python train.py --d_model=256 --n_experts=64 --d_expert=32 --routed_scale=3.61 --balance_bias=true --router_noise=0.1 --lr_router=0.00153 --head_dim=128 --vocab_size=32768 --positions="rope" --rope_base=1000000.0 --init_std_qkv=0.0312 --lr=0.00194 --batch_tokens=32768 --steps=9610
Below are experts of layer 13 (counted from 0) of a mixture-of-experts language model. Rows are named router (the router's row for the expert), down (a neuron's output weights, with its number) and show model dimensions 0-255. Each number is 500 + 40 x the weight over its row's rms, rounded and kept within 0 to 999. Numbers have three digits each.
After each expert's rows: "raises" lists some tokens whose logits its average output raises strongly, later layers aside. This comes from a sample of Wikipedia text that the model never trained on.

# expert 12
router:569483510541547521527436523518500550440459487467457483519517478495487485505521524460518508464521427488481540488518543433477522566527510498491499520475535642539497474480506434463571506510538553487541455442451500493480572540501488493496463471513483499489415507496496509531434503532497461501492484476526486451594561483442528467453417576496553475544481466522540505489544488440553542563472490485515496606472552475537533452531558533514433526418510580523509471432519391535486490513417484508542482476501575485548487516461538555512493517511535472428481457588497513579492512495493523558546523475473507552538489514529552534523455601585480538461451523429490540519442507457535490504564503502475487510496547553493465488512488509530543494506453485552562499449534462530514554449431404
down0:474514459446462561530564423556550497513499474469464472475528451514564566542492490556531447499489460489493449480490447489462574548488469489492398567557543575472523566545476487431501463437495493514462459509465515549508496495482515460538507509573537543484477457539538450506466510501517530524461451521440498518523535568496488560556438552441455493529511489534440500533605523508534496481463515491507526527550533464461441436476436508540522455491502543499549406480528499483525459493594468514468504489506572436448439557460438455543471608445528463494564490458543487519514513527506500588520509484533467539466520516507544517479494494451526391524515443492494492462538436589492458533503576527539424490451514432491462502476405508473484473491509525505510466472510482439541477461492543
down1:519536573433550516520538448603471414501574489559438474405519526531493490518502541519537484524580565504503479539514490459443479563437460580454433461516439472544513507498553544562430565477565550494514521536490496462493505545522433453630524533514514471472518460553496497549502509452558443497539459498519460577522512461536499497526536418448494484489525502519491490513516479550461528549548501466487466469539491450514467492469555555455551450535512522517502509541404554568514480507523487506537462585489485455517533458515479524479509491444471535552528522464524505522524530511547494425480527466469480508517519463533551527542472579449482595516521563482579522478463528527506510543513533537516525556534477435540525530544441433524573527536546436505486475569540508530474523486496526
down2:464423517459496476519520519545496529501568539504531581529547488500473586514503508473456479521517501439499472492535604525522505477521541528479490472560490430477515501493464506526461513526553436499512466431400535460490528518485445460481495526522549524509470501513423555478518491476488578507459511497615461469455600508458504533492430498526491559526380543438527456464536533468479459527555496510440531495495494516444433518452563525487467484462502572450498583574522444543444503488551579518479462488493498482496559480601426416472492473497583510546459485554523508497483515474508502437519486509547544479522511512604529479542577466502523567474534517495519427487500526526492509500520473472483514475450493474509469498537415500476508556510490470466460578549527584479422480487487530
down3:501463454531531515531522513474491519452501461560547447524545520519464527517504525553527531593534441527532398501496557494509536514500453505424430440572579450523485514434509510501484577506507521586495485616475512488466542527468485489437511524538486503536534472480470502534470460595491552555498491544462549518477456484505523482452502404499543521458541485566550426552479495502437474453465492497456493516475537534562491490530435462495492477441465500587552512531457456458456508512456494513523528471453523422529586433511476532493491480510533499548545458499517460488470498541605504560463489506489384442531485527550511516483527551546506606493468467538477472483484443556529493502527430512493446518455502503480533517478522473524492562511493553569494458492559517591539536547544450
down4:509522384504486499465574524582534475485493482501430420547535520565525543479580467515538510486479507470532509523431548592502535450543556504532439593467492493475590521500452406542527506450523549569529436540446498532510469482438520467537473536461455563431497518535535471480534548448504513420406484499462535465504556509525521502512516420486451515530492532432442536515485503575542474521457468541485502504517539548460539511510520498530505495538434483484503492601488527507535508446471461523494470522522424461467539463478509477525585478508454585565482535434473529456548510446516514521533454472592496513438461479516564505435485470431440494494503472530518475512517454512451498522472498473492464546460501428539514541500537487515472505549512470444453495525531461512522419479445529
down5:486524496489504476496564515567458486513487483487584478497447510575483490506576439534497521493496585514621545558469487489515494469503506536524491502435519455497567504475456533543513517441545495509519504523463441488482475529431517431519469547425467514478549455527571453525473552502459524428455528512432518464550519492530485428531625454525525530504454481464440488491484477598478493487522463448520560396555503566471517491487552481482488454513420411554498500543524556512567499488506510469467523531501319478503457493492495453505563532505478519496475483425506459438536477423514547516459503538494521460473504513526537552447438539491483444524451532548468504512545503553479480488496501510467525502423490496500530533467527478457516506477536500423414520487491449468463463490488522
down6:557483476507485521460491505474552509470559507415490480445561520459592470492454473541506480575503480496489479509501482567456460502502476526551512598560531393540541475521522489502497482501419511527448528528538502522525488440398521474449470545465512465521505462556531469547545489475520533500563488468482498581444508505513496522470556443511485488442423511474472500500482461605466466425507539514490508434446476486441503570427469498472536451421432466512572479464444470542427533508501507506489517455495534476468537463536526461502438482574481493510519497532507520443558487541453552581461508497548462436508560529516430537481504408445419415522470464473466539498463506512539543444401488569469453539492482443479521509488520530495454481461560498508480520512581536492499498519534495
down7:519444527434489477514513543576537512482448465491471505436515575471528487430528517538485527514481376461445546571560465598512522520458447537456478526461541512467493527492460433517531519483512559526490557556554532498487452425491477490475452443474476540495468521555508556415507488443576503424454489401429499453446548472484602506438512462480537491477518491432538539499474485483527495541457598443467547538527492435551495501520486500495473499499535523498504534512482521516463546503512515570568454577496459524519481492508518499526494448495569537545471501519535510538408504456527504549477483494493460539547397443497450573500461491489511489497497533482435478488452504496496434453541510517527440520464547492574469497438542492542486547476511531449461538468497530558547489408499531
raises: "ty", "am", "aw"

# expert 15
router:464528439538489506450478519438527473529495523536513487515491483525510474468440465434476460588505527473480571511543503521557552500528501466462529435483496475496492484517512454502524487454504503519501581539553557479507513478527474476476444461450530509571561408529562506533562514484512535558495558483555550472483488537576482525448516455532529530551534480452509464568566482496480475573512491489452569550555521561534468525477554486517484547470493482436555553522482514501501513549452445501478478526579518475577491546451457460508472501518503439558411605531489515507443533560461545494553566529535542510557438596490472500541525524450497500544535443543541470453564476566553511495495504545438434488519535467511552522553431476552512521475522498442518440449452498516516551521609570
down2:488439495455485469514468483533477542507541509467538448455566557479505555544421532579536488604483532503554503459535438519485468455461559479527529471498486537550576508570511475444489473509540519538503568471498479481502561562470595490470515530559489514502523475512470520424468574437549452456484535448557498499542541501568447560495441501506497511487545487429480497464508477496517494410467492473497501497543412498500531524471586525501474552538551416497494455479559479536476531517520536508520572531505505523530508554474508469478457500434508414428477553487478521494469497461533423450568507470534426504459561490471531430490559464451556503453484413527570523420480422553523445395442541466507467516469497508466543565536493463461488524514512492518557470512490494487473493489493521
down3:418478509554427462523518489454445487502546496486475465417517529525456489424507505502470456500519513446444437519493544520520535557444473517412544480511449619423487462453516527436537505435528515489503488503499512540469498466438476492448477531444503494547498471573495503574553535461553482486440558500486458480430438557531497550502522486506462524536559504494498533438521507462526528578559568491496459521505504534486415564522446554499460495461516487386505582495497542517496525496492445545501522541475461570463470591516470585506496539490502425483486521462490516566484479556457603501535507485503513557472463591548485524422467487506493476543489513542463489523513513534423507491489535492559518506519401455519513492465503508529528499502545504389520470538449496527469558536505509
down4:468510486495514468521517493508539515430502490470474533506512495580523423500523507535528490507552542465503504481480483499538519524476571453457468550529430475487447511484536536548442528461510560506515486532471474554515430484476562525561490515428499484519428444579487539517452556539538522484458478488475446619490568462508432515461469510482543469480502548472474623478526498483470453472545450483451464503504563511546479492456542495490478486602515505475518542492467456503497466557484401430495465462559489546465380559417521501418514493448486483424454560473524471523516511440463521584467526451553458520476455455468531497478531505502471526540493544478531468568475498553481511503512519476420553416498506473521478440418554466435491508478488506402504526440455487517480471521460549
down5:555510488482479432440491473460534473515473489528503532486456535480483492481445515479505524512497332515550505561466495494532542451437541408433440450492506418526482480534512547573479476606523481495468532483522469520470487524520543457484455509451481503459488486504456478498551503537602479538526525451472435490525471452411517478483489483507585455481544522467502430555556435476479506476439512491466455528556585503566446497517450501533520562540534522481552500438484472446542516489532482560434531435505524524512536472450528548509464448525505505456470522536523521490487483451476495475450481457517552574442436447443477463472522515473503533448516507509525480491548436510459489476487439536540429429516516548538499463494481447558521534502408454489587462460551477537508530437486444
down6:489511506514529452488528471589501502484499438578491457464461539534481539423523532500480479464514471525478502450589525501501515479503464613534505484483482536551568472524552471439488519495531420463501497444512437550485508535508482471536487513514491547454539564523492432499546494555554547478537442518490502462479503548423601519489493519544543515513482446532519487442463485570486529467402486544524594501579467506520486552553437524430525489445474462480539450528459542497500444464546486558527551526370563473481492445577454578487533467467411482506517454515498478521501489498483462453490531508532531506520508495488458527513459614494508477472454498563443546531461514488463493486462515528540524547509499475411435488543449466469503487490592471526502525528528466439430462541460487
down7:520503517474477526513444494452513455554460495511504471449516491477548484444567492468495518474545651529468526466598501518557458501546513467535448568523476418526505510437516456552571432523533533510540447530571442525500463545459434496535525568450572466548477514512493545568492460528493518502529468504563505481532503504507505514463500487504542507467499524461481494577478524562556453512491412519482448526503463513576470554518495491536525466543466519543505526436555474398590491464511534493530493473539507560494430499446498459576544489507533487466493476526507483506527524440528457513499506458502513473462468578497534458478524508462562509538464455487539435509517442554514533503503504446529434540553456490514515522462489521525537490476459502498496472525641469521467623419424517
down8:549438494477546435492464532485531619507552513525507454454531494442448487500492439556518504569538500492468507447491519580486487550501472494475577411475455507472454557507498517522436481540522452452526465490558566444500568543549488497515451472605527417510506513517533511440568460501453487507420471472498465495526536562527527577547542529494513452529526496466484575510493497517510515633563481576546428537476526566536504529530485475547501483484518503550463532513446478454487477526409544470482485523562555509502502531522456572577485492472437500461559491509524501572524552498458494548551489439517493421507505479527485538521484523502400484504458422479469516523522530523569457461472533496524461537520486503487456595522496479439525492558497555528536530502466442519486491524513510
down9:539472511463528557489578514479525469440428528476538489541478449458501531483465470510485508542441409540472536538513447499530460485507511542472434440485444580459485499528541469457551551484485505523411539465423469516420433419490490477469523476510443544509515540458531540505544456509480477536485505506523502505533478491508514476557472492441520505584498543514503523429484487490479552478530566491518451492511530554464463479446520507437490542478472547468515480495524524534520469523471439500457502467343507420418452473500487527466451507498508498509520453450499501489409459557541508488512435563465466496488441529386469469464518557528458476471530529457531403508522418567459483555521475521485487509464544503486464513512536460521427427599491484574461456472528530527537526498554459
raises: "-", "–", ", ", " the", " "

# expert 37
router:517570473494540481496457518473503469438428503461523489467520458466464454539560514514441503454555399483504477470466518557494522460499509475508493542562474612453490491568514533481503399466554438490432506512433447487476449512450507452464512509564489480482450557505555497471427547522514457460534504515559505468510437456408523554470445516518560493447489502507481551542506493485568498483543511513488471492509534471430548472448538416528501527458516517486476513440527468525521499550474512416537513564474553507491469502500461493476426533516481542458444476488463534527512480419501486520526441429511551482528546543504506493431532535552554427517487566441524521508523512459541572505583482412531489419515515521503490550570501491484460464552508528556560439423492488554514567494452436
down0:449571433471460448494514506468469492552523539488522503519565500529475436497431520500510589467460511470539497460467539460503483441517533489505467488530445415539475538476552511466516442483433490491523504560526534494493519509426456501497522537553454458441542510505518480487497503508518491540516478475433435526415488485434514588514508525495466421453433583527464500497507471516420500448554482537544523505430504533538543419536530505495519512446538560611406514486494555498514519513463436496487562529474528510591488547501512469541555531479564556496548519556559554486536438543535507504601473549547553479522514548448449531480474495549560454565540533495472456446499493532453573542512479510497507430446509453481466553510518417484525555425535471481475459464550506474470505498485494
down1:546505449471564500549501513472510499516523538517465410474482408551543484437516547484496546518480489556572476517500548555423477532494488580506536460527529548463506483511578497472442466497471518457501420550480505514487497505530500436500486518573521495547533438510471495498556522487521478451437476489450465505549496508422582493492526479459473504442537558497492531458576525523592516554520445475435512573510533501489474508422552504541486503414483587470528444552551442493504459477464487489460491561526494544499504564526498520509512506520581486534455496588497482563467480534498460553523507483517463484522592467630458562536520494544493443467443517435522450494543525522416494486458591536493482448477505558484558535534503533525501462458442502516450482441573449496455491499509519
down2:513493439481523492505416509507515426466545462533487429482517499521515521542468398529462494523433492458467541505521505493519549508480560550524460520497492472490471449532473519532451458448489520478448495387498442487523477485485458490557477482481507421496504451425493479455509554492477613483519542475578531475490499489505569513472530459509494558493504518439466473563585524526509477493482487510522482536558457558565463516454493483449560541471502499492415455478450535467494513551537542426513433543490532529528515387485533484488487550506535447425470486569502511468481480528535481478549534512530551491501516421467491454596587479483509604501487483479531508478488497559554447595506447511563533507548452487453586494461443512520525450469511553487514531526599451549501494502574518
down3:525534522527497510432471484451561489458530473555514485499483506503513501513438497446491517464471631481544440599461538497440478528458451495524484419488469398482524479454509518511465498441470543498569526590514513493532487522521489535555553467450504501526591480500539505488529587480530444530442522519519524531448532562510514572549511470551446457492542499505488494487480417575515598593506435508463473508540479566463503517508475473499592495498447519468531473461458536509449449478501457446523542459491450512515560507483537544425450503481420495503506451506486550490566460521502488508444512516484455476485530491476553557519522528556554500494495551510500515514482547440538499493497490482378542555502506546528511485543486480525522491475467456501476565567555470502611529573466436
down4:555563515510567496456531529506452453522465504486536475553482436517403421540554455421527485489523395454478541462468519470529476487526509543496476497499465592525572439426536537486506493487508534454521577474514460505483569517524474509476515428506519492463499509493554506487478515597541490428486531550575510512481512431527474512562479505505496571544410570497481600521575491503461519550534527472490433444476479473496485525460468424469520484471526524460509538444592404432525435508440502461471520490538608476469484503520498497501481449517463494422519493531472454554480478490509510490505527527511447501464439565521444470522560460511594443544532494530535523484474492461482520536490478541534509441489405509515465537484518457516509529530524430514540514479441466517445503477475539
down5:469529404426511516528492454553574459504452451492435460499395526497367461499531497531447500518478356507484523499558511502512536475540518541458519498540515542522451435475437486509584488413475514468517456475496551465452563504464498419479473508486486415483567556479500520441502498449501522492494533505460513468479525480482502385478476492489468503522512501567492474498512498487516547490488510411466493521524473502545492440464562571453442523524499537502531519520531475472574495439527467533483552480500517495502456503548436537508500472482582511475505432579489473421552590484541540509497511573470521538442541499520537529511513456502539505475519483509431515522495502502461514535484447458524512549508504463570502432546520543559554467468503509519467519552396515420534469491501537
down6:544415508495593510479483517452569562533480469451571541488478488475419485456512505432450502490518331457478536522553478495628537476518428479460506473478485631476485490452537536499542452425487494448545523474456506516532487496450511546493529477542464489493511504448524532546432524488513533427525540479546549515527518500531506478557512504462485483543471503471487532480473457511471533557524489513588464500507463494431509525519452399500462492567503482518505566522552433450512493466527544418496499489478462466516542523513461496490478491494543435536499515361531460479503518526470527430519483510541483490485522476530470470559461514499582465531541514496450477490541444502523512559418513483521509485453461542426517479483557475512524517533537465528535510476461517455531494491586550
down7:504505576500510518438444526492469484531452479578476478452510473456426407550544526509478497499507562544386459555514505519518483461509467476442519482513548395567539431613481575524489484436519494521511517522473472506510536507550459485514575493463487502431451546560519487457512503494509447495490567466657516463588493501486555472527489393505499447502483534519487436476473447531491506520486514518533430476474451499520496581517459455571496464472510532509464507469472510504484444444510484525528497453459527575531505517541474507516504474582475446435525512514537506517523489492539409458444432530477452507442489507507514500432512485469496524485554495515501562518522485488508491544542581500510537521524503533561554527429504398570582460534519507498484515540503496466524512513460505
raises: ",", "ab", "at", "u"

# expert 33
router:564517497491473422459526562470541499555493491502473539534528496562530558499482511474514423511490579492472546510501461544487522471507518510503539472463478524522492504558514440546510509568493509492450557415552551533466510465423586523486434537469522497399539408520515442520513431523460484504577496531422437566509437473510509481479475510532470497471522475428551404496468524510462456507505492433454556493500453523498490537499463463498495504478491554536579487506499433444386534537560562564487457546562517471487582448512538500481500515483528550502520459487472491456509433576514517515441538518525470499466555529520487485499492505451481496478537455463538462491493472505478438526447458505544427537467585529559469528480518431563472494418466469490426581517464502482450420488506526
down2:528415531482576500506563523471487499520503469566461517539561486478535529458516487549526466480592484485487440495461471519514540484544507599430522577502511505489513446504501494535506490612481438410556485518545523493500561496503579457471521449554541490487541582497479525588550497512491511444476484532509496585502534536529582615526504448497474481530509484553539506543493528501569482534492477465539469523510467588568547524424563512491494409527524526493569467518574487504431521532438531461555520469475496578452416540546492458509601463507568521495480544488513513474491472517454516517540468517507539484479475505598522604482520475506497494502488480501512518546555543501538533502500489535555487502473485508488499536527476462537435498526457432529504431504455442513468491472538440
down3:560554519528507515482523533542541507507450543519569454567435502510449464503549585490509470523435463488474461471512431451464459508517488518440511521498473502452456546586478543419529500588563528480532530390416513510535496507485469522520425509544510545462503441549406507487459408505501507491494495463484512488525464505564514436485477501423541584546521497483581487453534571498514525505494465451473455498568511493469459488453474467492508480535444428494465466482434516544520436504536467470521505535490551520474571515477489496482438480485463492496502469546549527492479514492547512499486466453540401513467429525534470465485574571504549498447491518513541488536517481511456470432501558399505502529535493549490566616524454457451530533473524475461495501386548545490507489480483515
down4:517482490447501465444434471516487439547569509492498533562506498469443505463490545505430465508460526509470506516454434534494460499551428516551498544488536492587465524594452484488523447559457554553576410449444481460504540429517441462468500428481474521519519470555496506460491496514487509534516461502527475549495540518497508493508494533484480524502540493410518489482547462474425514464557412494496551527492488604500468499499535436478516454505530523477509477519513511365467495501491505537489539474470522560539619526516482492543514529488496492507512478476510582526500475526522504509540506490564492506519504532523517529509559491601498524494545444521486411477493477495497512514489455576437374454490447566527518400530508503489392469522496538514624453464518517531504478496447494
down5:487485537572507513510502474485525515536532541518463482498539575559480482543501503485505510499528452495467524514490487536469514457485561459492530417510523492537575509555509590508560548529446457488521458510591456471536558456468508443530476538463520474486486547552534472527514430532455498457456526548478530514426455477443501493475474429572472502519455488471529467485497457480518550448472417471497596469532523462430579501520500478534513460587556449473506500484565500478552515526486484471576495417586510484481562504472490452632527566568530482472487442530446517543505516535478400475503517547570467518532500501421464514460460515469526583600530475532552483516516484514425541540471469464463496425498483524474496531487534493450528539485466524465478521568477495600531461528524492
down6:560512480563530533508521558466536522444461521450461574479450524408444496503525487460477513482478521451528512506496475525486470538465468470522468479619615621479488510514571532483519470500479472585480534507510553461482476561496595471510412477533533597537505547472470467458463484501510573541456528470475503462444501467464480513522530525488432466515520540502509508400537492490532560526490554518496480563539480518511454458472541437467556540525505475493455508498524538540547414477496438576566468481448492456488536530531509505585446618535484540501483475477487494484488572565516513544562522494565514466519445578467543450493497478453461480462540507513562516547502504501515547533442479488436441482569465471460505491498470543596511473517503523534486473479481524480540526496524514
down7:452526599476524566493468474529518431501517536518468566487502520510545481522463549546496537407556476482581485517420524587524483498502528500558539522494564405492450508547503547478514542500521497487537536520500489489526545584519488479549520492529440457550480468511532501534519483606504472467552487504499516425462530455489551560472591515555415488493506452527490557484517548534489463535499510461518517536569484488510587502492489488535414535498495541583525602493499480514439469443485565513486460512537536519516454522519542524588492475463467472519524499488543537496556517493455572534530510522485478522497497396407515517535472530544557434549487521462532473517546517441510465490510508532506489506444430517475563494526498485399577423439459488507467525470456489514507486535495598
down8:427563545565493561454468555543521492466476486524480489569470560439521502530481540497511429507558502535582529549513531590498499506453539547452457507476511528539482445487502392529487541518387532477500480517489472501508520503479463520529484513465489530550474574616518500503490518523552528412488540492550553468482500558533563484444449505493490493456472501494549521496515560461520551528466510521436527488514556459512508478421494577508501543496570518515479526524536500438476499441518451480529468548490504539536483449506536579555486450462492494453549613507494566571508475458486498561543480475482454447455470526559541497498577447464560509530523551512510491521550574467581486455503566494513488599540432467503434494515444484485462443491556517459447498542501476456446487502500490
down9:478456614446537485533503532465536497499516381541463493487484527493547472522499577597538426454484413544536503513506507567417469519504567432456569475515501481514553500477465519550487512484507481494536503561474511523460521482522525509522493517563479464581479491493568487529527506511529493449553516464469523431510481532486554507453532507526416507521507480545521503465471546530487481540475551462541523535527502472409520504456496523577420474504512520489537548527534500383525461502511561446518435546476522542544502533511588512568470439589445488478573494487493495471488485507483558553483520446526490454492543430507440507536546477488510514517435504441506529434525435498448505513492430503507546464514480531474563485526535460560556462475486508532447596552519481530442414479532534
raises: "03", "01", "47", "52", "56", "57"

# expert 55
router:534481573524504471475499502477487510541484518441490480503486496548496469486468519433508519518562557500488450441474517583494519435477474467495542401522531451487471500481514507467497496584451569461497472493520516524476543567574525485498456474468471598509523487552473523504544467473513471436512441458461439480560456476595433527537508521536497569509507477475451404496534479552506415462471488487420588524495502523508438465488494463506576525526469479504530535563488529492393462527537595583453512514462496500498534447469507488529513498486484465512505580501510462384484489487486549524451512494463461533537456480508485487499528449529444498548549568482512539477439474459520455553411543485544504439500481595460495434530478416478524492451485491539490509556588478534515538528558460
down0:481494578471479430497469483507454548567531448454478493550511468514448543504511513544500535475594561506495545453477555496537556510503515426494505577445470598597477465550504474565446521428531486533547456541543457486457468552443473547502469491508512468476463511500505470558446519518432487495552477488468471513578476438473489491535522475425474558499392500493438498543476549432514524462499508488512583472436461515483558454515493442582429482496511466489481487578536419489436491478518566546552497484488523507495452463525504503544550423430434488473504531439532429508444499472433483534452488500476488541592498472409472472481455442487497518483486548484477434479495487528493559497427483439520530493522506495503438495508452458453502507533495548492538512517530479549420503468485517
down1:555526511470522419510494588483522488450479504447479469438537525429445500479489432485530522504548485502415466536556478546457446499477547554504483511520508428556513498458578520478542472506499486487445531546509502495496527500531526539523466533495515576505468499537468529480502459504477478455536518520454517485459487507552495502439522486438454443518504507583490451488552433574513508529608579502493434474484466529500522519482457592442570517519484527497478426502533497471466443546545500520467498470498505434457545456447502498531391464569416491571479563546505573561516517483504512486457519509440470434524451481595562513475486482465522500474492443399484418433492519460496531469541484500513495439495411538563512493501510466556527574532483484492489510580516576511545466538479523
down2:548420465494495514497490485506506574477503492442489492428481520519555469547581511524426427497508475511504487522525454426548537462517591575519499508536521674407529517485448448514501515601444406493444487492578527500511459515379460442475506500465486438507452578426490489524461524502463492543495492501459503534436510477519445483547427423491488499479557499479502503495488532469554445580473507579469485484529484467521473457537474534515459476527504505539462523530565491497560571551505480515531531556508456523442486496518497462494464476516508525494536465532472476486538518551453515536520539511511458498521496585511502493479432531477538496461490597557498500538502479483518525499518439496479526455535454516515521529479572503535555499564538481560493505476470509497572594540545491
down3:456477575515492569512478443455499471570447464527446501533467515523521522519571540447508460442536460533494523550554562467495503556571452511542497545489543566516479513542514545482542531442522455497483499504510451514524481536533514432446523467516409518477532494527591492491474483453462554581573531505517555476487514507468533496464457488462553508470444477478455509486524450485535558446489529411536521446521458510501467514515527451504477509515507571480485453517590510462616540455508432498532512482521536524568541471465560490481477474486487595462533509522503493488493486452490439500504465451493523445455524575452447625589510566482526546443516511474550406538536436542484549547575512477453490475552515485469513424460464497556512509486483559550494528515452462508501516474433529
down4:497540527493490471441522514497508518543504499456470428455516468504519514499453484498460487527442669514515537502543426502470541507446579599535492460532441472452515516542509460510524519413536549528455493474546496564467501497469534554516501518511495492477504555511575491484526503541518477584502523472447474529443560529483522485485421469546469523521489439516504526458546522458443531487529492584501529555559479459500516510438574512477465420453478477532495500463591596520563466500524441500528457474483554405528501487489444445484419500616463564411490442525434549542444513549471496462509514576505521494461542498458498478524479504485531425503540476590527545516497471481512515517516489490426519517552507482584460530430478512510490461471525518521515484464499457544536501509507508
down5:548434399428544467587507510499489485446526445500529497536523529468447449415518472469464434466525430442488543507502436525497496474588553478514460506497502518572452525572439469506485419471625488544392546497550534542520499475541466585486437530459471503501533413532479494468453506521467576536545559478478519494540517546495535514483490490505524438531521464511428503510525459557437536450508497513576479514462470522525540497487508474478493461457534476502519450482524561420506486575522428505543519440522492543531511531556532536493430577487536451499512463460461470503528552485555497507574521488544500485507553463540476498534529459528523498474510465542535531540505563533458538461504453529528468475549522557473526486509444509498510540477467519529473493435436487490486432467514393
down6:577536475546507473525505445478462466536517462462531494537533539496480478519529473475503463475525566560486413498493460587518528480492483450472425459492467329470524475493513471459484443582465570454490510562580489542500513496555547435460435534569531507512522447559497475487551496446516511522528448447526516455491474556523514459559446448502455513455505522489520497513498470489486434466523464490460541523494546490451465537494474441483487504510579534472480506443515531475447487435471570493500548527522473382519518457547460571492532521501477484554501518452510534475485511491590477479464490432467488468362499491576489419514502505598542397425519523518479499468508512487464451476470525520489531483553517517520477451485539517574505526452479481469525497465536509500476456502556525
down7:480610485436474470550551482524516507497465449529501582507497505451393537478565485461451486525515529539565544550550424467457480430475507478479471516511535544515427430500501539521506437465491526503495483463511464543455469521463483535475501470519568460461487461490440406524507449550504534521484541460537448598517551497440533494463499514538465485550530468526533527462506495514524527484501521505535492476513488462445503485483479470490477529518518515542520602446450525496509455536439521500525466438512491552525488477408448516520462499522462445464451467568465487443503460465565516541444527568520508476496482480534513456409473452446493508553521411405520510471521588552515487557534484498540558533479441585510510592555510485569404497504519460483539493514480577524442527480522462
raises: " ", " |", " A"

# expert 41
router:557516497496511465525476505546419450457452516491515580536485456460493525475549514451536579509475449531465483457481518491484473550487499501559429542482507572509523455503586593504466522406456528522484515530516517478552456540534433538506466497424538471528448500455518511433524490569530478432590433463525550487542544436440546533515506503499439405483515503473461445491530525472462549504422487526578508524523521477590441564506528478459488499498515577448540456466493532532536516537459476437534461544454424500557534517487545538520484509495596516461524474538536519520501526496511455554501421505521485543538539468537513517483544485585609496491482474522532429512547476472580479443554494530449495471501509553472511563496472517531446555531570467540460504504492463507503503545527527
down2:442469461550513521491507458487522546425601477521551477516463490501547470498528521524523383477469529509489497459473535571481515549462501523576488525426486540503534493538463458491465530598508510549520571441383501445425517507505470486514515525548426544584502498470510473555493445454471465519470514397516453543517472531499503522534474499508526443447529517497482511497497455511488517514411475516519518506521520572498496490507506496458505468491488558494497496599476421437466542524506564535502527497463501430583511464530472501410444481465473473526501531487434495526513404488510517478496442427521437500466555602482461557488506492463472466504464490476482596459511458538455506560493483537531494532574454591488485537491500508497534525524446529431568421493474515479456486481554546
down3:485491489561527499498537465461464525483539477473499439538463413512495547501413560435553451505433524538431433430480466491545425481474490522544509509516552530442466469532484521505486566420506520479455537479466540455517515506477497543541517469520469449528454555431473512474505504530467447530549540451461437479547470407501592511545523563502460493473518530474498429565542499532579529503467562485532556541467473507460473513491474575428570543451480428506530536488544523481466484519510445454505485494513443537473563524487480523496469515466454553469520513468525589595494572521503503524455481446452546533415484463455569435505513487491533559620505488525464522528548449484513535463463443540462558534477488499478459522595501516520469526514524445491473537440477442482496470496528504
down4:497504560420525429472593513588449522575506630511496477511517470536493561512523485441480510460497558404530469489446471528533527511545528514518456463463500373528505477465472485477496488494452479492490548411518502457554506601507429512554575510465486525545531528497447457505521481452492499528486569493491529496510466500518500449523504502440469490521568486518510493478538496490512496412488501593541482484522502537537540564464483492511478427549524481488541484519476581532536517436432501513566500523451415506529465494472470502499479526524557560531460521509444551515523444499568474468487464497535554407525463542463538524477471475504458461597484519456511586523527466499480481539518439472511488482545497536476517476484536446576541436466536524466471510500471449485444590553459496
down5:475468453468511510494499562550537457509510526473582459552541416560564495463451521577472471542459494477436499506548518491445510462479508495494473507469520540558502510572501532551452545451533505548542495480534507464468512515509498490512536426588459504516547522474594429473499500477510510452476522491474478560494501444552500512512524538527493511478469589512467535495467482535551546463499419479598521497497498502487601533508489517479475522538494554528473543485515459530520547502430454454410512462474403443507539453557500521467474494533482520498492477456471502480561495480600464449494494564575492467464477517506491488517505551486509568528576570422568451529480475472504464499565414462415505540551438539494524555526572530537551544461455491545508446427463557563505469544511454
down6:500497481462462553519567522488504464541484497464471520505487499525553452478457459508529532500583361560487541497500515511483478545520475562523547548443509414483460451564458511571501514468528579536520483538479466469549568509549475499523516595533470516524487504531477485481485511537501467492498448456513453509568516525523520492461471477538489609535503514420359557523481429521477441468474537553498517483476529508463407435513462565520482408495522529531471561521498514512499445491455466479543493516538523495490516510467494511461425504529485553469578481437547472496525495460496532482470531483474493509483494509462531449522471509503520465485526459484451570477450557383465496441510503442476576570474498496534477454412553456520522499492507532575485493537489492424466475543583423
down7:473477469497460474517513515503498493525510474505489383467501498488514537521549514610472508468555457499475548488429504513435515493472486513531517494525511442505453462563542526514444478494411471537458489548478456498597474500453565472528508526498531511548464502511518450506504507456451514531487512543501471495492498466499423517446510508495481445461555613505497468504490501478577549546436441469441500564490456470462529526579478493501492555543481437515500472526536472441482533475512418523530470407485524575541514442503445601520443472486418478522519533420489540464534545497506485543471489524455386479558520490533466492475478487472471561521462564482560561534434472531586533537485553520464522513474559572512503468517517526545515453439464571474509521531515478389464505482412519
down8:519439557475478525459524402478512518459455521485469510418460514541477549543536474483563513446464516504516501498453471554543479466480497532467490462498529448505494516483537515517541410523474611554533537437550544511476517458448518514453498488522476461574545561485542436517538496435570563415418504547468483498494489534538512462559564496488494500499474488585487536495510544527433519499492519429494508522518429516453512551444501525446529463446486445426492481433519490529515551498554447555510442541518459492559531507520591511532490544512418458524484430512465483493465533371489448534540456533548556467498543492425490502481520428560540515454562481496497502522509570496550489485507489492484438466459442489479453534544552481501524548530518479522440472522506443444414523519527550
down9:553500490470522402515515473487505498565451555549511482426522566513467587467556538452525562543544539482480502467503530473603596548547545538539482461469565493537554501487456503545520557523536516555466518474447470511542479539497460474489544621504470515477493508523431419508534485523569515491455435518496493525488467521533477533495490403500500515481491451476531514524572488590490474530533578505445458503525452485451458497531438500497493493432442543545535482492568596434587539518493552472482521463577521553471571469510460446480477559510510490553553511543525431563465566531575483500495563508471509514437474469493475465475476404472480450481489521517507466447493525506461516492518548450558457498501521491475422564506492526507499511435542485514531504516525489477502514432510481
raises: "ite", "akes", "ard", "omen", "id", "ub"